Experts of a small language model.
Experts: 32 experts in each of 7 layers, 4 picks a token, a sigmoid router.
Training: 596M tokens, 6145 steps.
Below are experts of layer 3 (counted from 0) of a mixture-of-experts language model. Rows are named router (the router's row for the expert), gate (a neuron's input weights, with its number), up (a neuron's input weights, with its number), down (a neuron's output weights, with its number) and show model dimensions 0-191. Each number is 128 + 32 x the weight over its row's rms, rounded and kept within 0 to 255.
Before each expert's rows: a language model's description of what the expert responds to; "comes after" lists some tokens at least twice as common just before its tokens as in all text. This comes from a sample of Wikipedia text that the model never trained on. Tokens count by the router's weight.

# expert 5
What it handles: Capitalized first words of sentences or lines, often after a period or line break, such as The, In, It, He, If.
comes after: ".", "\n", " |", ",", " \"", "|"
router [115 147 155  61 150  70 152 118 109 195 122  95 133 132 119 159 157 139 144 129 157 155 172  60 155  84 111 151 170 185 126 100 131 176 114 156 161 125 125 109 181 160 137  66 166 198 115 178  62 203 154 146 135 155 178  77 148  73 135 152 142 187 118 155 109 119 125  66 139 137 116 162 178 149 128 129  69 109 173 125 143 123  88 130 104 154  96 111  78 139  79 122 170 144  71 143 115 119 122  78  92 141 138 116 195 128  73 134 156 140 121 110 106  75 164 116 103 116  96 145 151  96  83 124 113  80 106 109 146  95 134 112 136 142 149 182 125 151 127 128 119 120 159 166  92  90 142 186 128  74  93  70 110 132 177 129 105 108  75 106 140 151 103 108 172 181 156 132  77  84 131 118  74  98 134 105 144 129 162  87  97 119 111 117 129 134 151  97 147  75  85 121]
gate1 [143 101 158 102 122 105 123  76 136 170 131 112 207 138 141 140 144 130 203 107  96 102 160 149  44  60 124 141 124 136 159 106 132 219 176 117 169 166 161 105  82 111 134 171 143 140 112 111  92 176 123 150 146 124 149  98 106 112 109 133 141 149 143 128 137 107 106 131 128 109 154 147 216 138 140 118  63  93 166 112 140 124 114  96 139 103 100 181 133 127 130 125 170  97 158 140  93 110 201 112  83 138 112 162 177 114 138 143 141 151 113 102  93 162 145 155 102 150 143  94 106 138 126 186 115 189  94  96 122 126 146 138 189 126  75 137 130 165 196 118 145 160 147  63  52  99  94 141 172 145 163 150 111 123 149 128 132 169 105  80 152 159  88 103  95 190 151 178  77 100 159 119 139 161 113 152 109  78  52 125 130 131 131 104 153 124 143 101 101  76  83 172]
up1 [156 109 153 103 137  74 153 108 105 179  98 118 177 140 155 109 146  96 198 120  87 113 147 129  79  65 102 112 109 142 112  73 119 204 150 130 137 157 137  68 130  67 176 159 164 147 146 163 107 169 114 156 130 123 123 110 104 106 188 159 154 120 182 179 125 135 154  98 132  96 121 137 180 133 147 143  72 153 155 109 152 126 118 117 133 109  68 179  80 139 141 129 121 150 147 111  96 145 155 117  84 111  80 144 173  84 179 136 116 129 104 104  91 120 153 185  99 156 141 133 124 125 144 179  89 164  79  72 108 126 141 114 178 127  68  99 135 140 182 119 122 139 178 104  96 104 109 148 170 119 147  73 108 104 151 137 142 193  78 101 156 117  93 110 160 162 133 111  81 117 182 134  97 130 149 135 100  83 106 157 124  88 120  83 216 139  99 119  42  72 143 152]
down1 [156  70  89  86 130 137  95 182 185 158 149 139 150 133 129  95 164 116 136 112  95 134 143 190 143 100 208  68 224  82  78 172 148 130 145 126 131 160  99  41  97 141 119  99  99 133 136 103 127 134  60 126 130 115  94 168 146  86 137  82  96 172 139  77 140  64 161 182 148 155  81 121 186 153 109  86 172 120  92 115  65 243 178 121 107 125 153 165 121 137 128 137 124  99 151 134 157 116 164 105  66 154 119 112 121 122 137  96 140 123  91 143 107 151 110  98 132  59 101 131 155 146 135 119 139 142 133 149 125  59 118  98 107 119 127 103 130 130 177 144 177 120 131 131 139 117  88 134 102 155  78 149 122 104 145 148 116 133 152 140 117  88 134 150 170 108 139  78  93 112 104 125 152  85 131 115 169 158 107 112 197 118 139 136 178 177 119 120 145 172 139 154]

# expert 18
What it handles: Main verbs and auxiliaries in narrative and descriptive clauses, such as was, had, became, secured, converted, observed.
comes after: " to", " was", " and", " he", " were", " is"
router [128 125  95 121 179 175 103 127 146 121 133  98 103 205  96  88 129 132 125  98  94 127 130 145 172 122 119 123 121 152 111 119  88 145 155 133 161 182 122  91 118 136 118  50 112 147  86 128 107 174 128 104 203 170 193 101 156  64 189 161 182 127  70 140 130 199 120 147  88 118 142 156 126 108 119 132 144  99  84 184 131 100 133 102 118  96  88 127 149  95 102 134 138 156 192 151 122 114 169 111  84 175  78 118 191 162  78 186 169 139 160 144 170 103 124  89 118 117 102 116 131 126  47 132  60 138  53 125  84 119 140 130 111 130 113 173 130 101 134 182 128 149 145 126 152 193 165  83 101 130 125 150 142  90 166 112  96 166  92  98 131 157 110  57 136 114 150 143 143 114 139 130  80 102 135 128 117 134 184 123 115 151 108 103 100 194 123 156 183 133 173 102]
gate1 [178 134  80 125 148 152 120 118 162  73 111 103  80 172 104  98 156 111 104 110 119 142 175 172 210 178 136  99 140 159 122 136  83 104 118 145 172 152  97  89 159 101  95 115 127 122 140 166 114 148 120 104 162 129 190 138 132 120 123 169 155 138 117 135 101 170  83 134 122 104 141 175 109  71 171 150  83  98  64 170 115 143  98  95 137  65 107 135 165 137 136 146 125  86 153 128 122 125 161 110  63 209  88 150 164 148  97 186 144 113 149  66 166  93 130  83  76 113  82 103 115 144  72 150 110 172  52 146 133  85 122 132 116 125 153 136 131 138 142 112 137 132 163 125  96 152 130 107 183  96 119 120 138 134 175 142 128 189 110 133 132 197 150   0 153 165 138 137 182  92 135 119 100 128 120 146  96 102 136 120 130 143 107  82 119 161 149 124 186 158 148 101]
up1 [155 146 114  94 137  98 115  96 133  71 131  96  83 163 109 133  98 117 100  75 117 128 130 148 216 151  96 113 123 132 121 137 128  82 115 104 200 126  81 131 157  96 107 115 148 100 122 151 107 160  74 154 148 121 185 114 157 158 157 153 157 131 130 133 147 108 122 143 150 135 100 138 134 118 165 141 114 119  99 180 136 123 138  96 103  85 104 111 114 145  78 125 116  72 158 166 137 115 158  79  69 195  29 130 196 176  85 221 160 130 154 150 141  76  87  82  47 111  82  87  87 133  84 110 116 134 155 150 149 110  97 118 128  91 163 149 188 143 141 153 113 118 170 143 118 158 143 119  91  70 123 117 123  75 141 147 116 181  89 111 117 165 126  19 152 111 139 160 133 131 153 135 100 129 125 176  98 127 148 136 139 125 107 126 111 163 178  89 183 141 141 109]
down1 [ 84  86 126 142 111 166 134 150 105 122 154 119 112  68 152  76 114 143 128 166 188  77 112 139 116 133 108 140 150 136 142 114 128 194 134 147 101 158 121 118 133 179 187 195 169 158 119 125 143 138 149 124  62 131  92 138 135  85  57  83 139 123 144  53 181 135 133 144 117 100 137 141 110 164 104 156 102 174 131  98 186 105 174 146 158 156  97  76 152 116 120 102  95 131  79  75 110 160 139 175 156  70 136 120  90 115 128  89 116  80 133 131  91 106  94 159 207 119 141 194 120 169 136 123 189 155 132 129  93 106 135 118 127 115 114 134 162 142 121 108 134  98  44  92 123  99 126  99 118 183 117 115 163 135  85 101  91 108 132 131 130  59 114 204  88 135 141 117 162 107 252  88 123 143 121 123 148 129 122 166 180 110  99 123 127 106 107 115 139  81 104 136]

# expert 30
What it handles: The, a, his, was, is, already, mostly after of, in or a subject noun in ordinary prose.
comes after: " of", " in", "'", " to", " and", "."
router [ 89 138 154 168 130  70  25  80 143 127 107  79  60 153  97 110 133 138 128  59 154  94 121 139 125 135 170 143  98 145 156 155 146 132  75 140 159 166 142  92 180 126 151 108  84 131 140 147  98 213 104 121 126 153 204  59 123  69 154 125 169 131 139 140  77 137 135 119 150 132 133 133 116 119 143 131  96 153 148 104  90 156  97 121 119 144 114 116 126 135 142 110 132 137 144 134 149 132 124 117 105 211 120 116 157 136 117 172 162 203 148 103 118 109 117  97  96  95 107  98 214 128 137  90 105 149 104 129 109 147 150 123 186 124 126 143 167 124 104 100  96 142 143 126 118 198 195  50 123 101 149  62 122 150 100 142  91 110  82 129  93 119  78 134 130 176  76 187 134  71  96 164  37 117 155 120 114 140 174  95 138 145 146 114 156 137 151 142 152 107 141 133]
gate1 [177 101 129 144 199 104  89 103 106  96 170 110 125  92 111 161 148 119 127  82 149 153 103 143 130  36 145 168 158  86 137 184 106 113  99 131 189  68 132  68 126  91 165 148 101 190 165 160 144 108 107 156  94 104 207 113  86 154 154  95 105 128 129 103 118 118 182 131 125  77 173  68 158  98 105 139 126 146 181 107 105 141 154 147 177 113 130 130 136 172 195  88 138 132  79 138 147  70 132 124  74 163 114 203 140 150 122 130 112 115  92 113 161 119 174 113 159  75 138  88 137 183 147 147 154  80 138 122 114  85 147 151  63 157 137 157 139 150 156 167 121 136  87 135 146 167 111  73  81  76 109 124 121 142 103 113  75 127  77 170 131 156 148 126 107 116  81 145  96  86 119 168 113 183 123 115 141 130 114  84 164 143 148 106 124 144 109 166  81 132 178 115]
up1 [143 121 121  92 160 112 128 147  66  61 172 106 108  92  65 130 120 106 160 137  57 144  97 171 169 154 115 141 190 142 187 191 137 173 136 149 101 164 162 121 150 122 180 160  87 172 117 217  85 132 134 135 105 106 116 128 105 104 118 129 120 133 147  72 171  95 135  97 130 124 101 114 134  54  63 111  78  99 124 119 106 120 128 152 125  93 144 152 208 185 144 103 109 114 128 133 104 106 162 117  85 127 118 181 148 122 121  82 149 109  89 158 185 150 139 120 164 101 174 153 109 103 190 119 125 117 112 136 113  48 153 138  85 148 163  97 118 150 134 136  93 117 166 225 128  69 139 102 194 129 107 120 136 125  97 104 115 142  92 137  92 171 108  75 129 154  85 114 108 116 124 174 162 160  85 120 142 116 157  89 125 160 142  89 152 142  94 163 140 141 143  92]
down1 [144 144 143 184 140 112 118 135 116  83 134  76 129 101 154 162 130 106 153 116 181 106 131 130 158 132 141 101 128 116 155 116 127 133 129 121 236 131  71  94 138  97 134 163 133  96  93 115  84 143  96  86 148 152 184  99 180  79 125 155 142 116 164 166 119  90 132 110 183 163 151 111 147 189 140 130  84 134 122 189 116 106 147 117 153  61 205 139  87  95 123 159 176 113 153  78 198 118 123 128 162 150 141 133 105  62 116  94 162 104 122 141  91 148 127 121 111  97 105  88 154 100  98 107 110 159  57 135  79 147 167  89 109 127 155 137 142 143 162 148 142 154 160  91 140 175 153 128  85 142 148 169 145 133 178 136 223 160  89 135 123 149  72 172 107 140 136  98 163 116 106 127 164 122 181 131  89  58 117 155 126 189 132 127 173 105 168 190 104  86 123  93]

# expert 27
What it handles: Table pipes, line breaks, heading equals signs and sentence-opening words after headings, such as The, In, On.
comes after: "\n", ".", "==", "|", "===", ")."
router [102 151 112 152 184 117 112 129 106 186 183 101 140 208 131 125  97 111 138 128 145 117 111  97 118 160 139 138 127 105 140 125 113 117  94 122 146 171 149  81  92  61 214  47 163 159 102 110  83 168 127 130 136 147 109  93 127 114 154 129 148 186 144 150  87 144 109  98 162 128  85 207 136 161 109 134 109 150 124 121 146 126 132 115 156 146  97 133 135 109  98 136 142 128  99 171 135 108 105 120 115 164 157 150 148 157 127  98  83 173 102  90  65 100 138  80  98 114  72 198 127 105 157 138  95  82 132 131 137 109 140 104 112 186 120 156 112 103 170 138 180 153 136 212 101 183  96 142 141  48  33 148 115 125 165 185 107 141 114 129 146 159 186 120 123 153 115 109 122  97 103 102  93 129 125  99  98 118 157  61  86 149 107  85 172  94 112 146 124 147 204 130]
gate8 [112 145 129 117 213  81  80 168 118  83 163  95  67 129 144 116 117 111 142 141 155 121 151 117  67  50 160 151 105  92 108 123 114 106 154  95 128  82  55 113  89  59 122 124 187 110 110  91 108 142 141 110 133 154 118 120 118 229 156 130 122  97 197 123 131 151 150 176 101 122 104 131  81 165 149 135 137 103 100 180 135 127 123  78  69  83 206 139 110 159 129 103  88 148 137  81 182  79 123 135 129 127  93 135 117 132 110  86 114 153 152 152 180 105 171  45 141 135 114 170 100 132  98 156 103 190 106 129 108 115 132 112 142 142  78 124 154 164 144 132 136 184 130 168 121 165 118 156 132  84 158 137  85  79  77 106  96  84  86 146  98  94 153 127 158  81 112 145  95 131 137 193 135 173 142 168 138  89 132 128 129 116 175 108 130 123 138 149 108 124 174 130]
up8 [130 157 131 129 170  81  79 148 193 141 166  75 118 178 149 107 123 160 161 129 196 112 155 118  47  50 154 187 141 115  89 122 124 152 144  94 111  96 117 103 105 129 178 107 157 111 112 106 137 168 113 130 115  77 102 114 125 210 109 174 212 135 182  99 138 104 120 109  75 144 121 141 115 173 202 150 160  92 120 176 106 158 114 109 112  92 151  89 158 127 122 132 129 111  98 132 131 110 167 143 136 155  93  98  94 128  74 157 185 153 114 144 128 100 172 109 106 131 115 173 169 150 127 135 111 153 122 117 111 159 169  93 211 131  65 145 108 211 147 114 132 197 122 109 133 105 115 118 148 106 145 109 119 120  53 110 148 127 126 151 136  66  79 120 134  89 109 130 111 124 169 143 132 181  96 144 116 162  98 108 113  82 149 175 109  66 158 138 115 131 173 124]
down8 [122 138  60 112 153 146 155 150 133 135 136 120 135 153   8 132 130  81  71  87 126 129 125 130 171 151 147  95 118  82  66  91 113 145 151  84 108 156  92 131 145 196 149 116 121 114 141 115  72 151 120 102 159 115 131 123 143 124 181 147 220 149 112  85 143  95 115 120 157  97 167 155 119  96 127 108 169  85 128 114 114 102 140 140 181 159 153 146 162 173 119 137 144  97  21 105 176 141  67  98 139 127 127 139 133 127 175 124 121 115  95 120 150 201 111 138  99 140 111 121 102  64 148  96  73 110 130 139 121 139 127 146 137 108 137 146 162 176 139 121 159 141  88 136 116 156 125  82 227 143  95 150 131 110 166 139  90 105 140  78 164  96 136 255 134 115 145 109 139 148 102 110 134 133 109 115 132  92 138 105 130 144 156 119 143 105 150 102  77 180 125 159]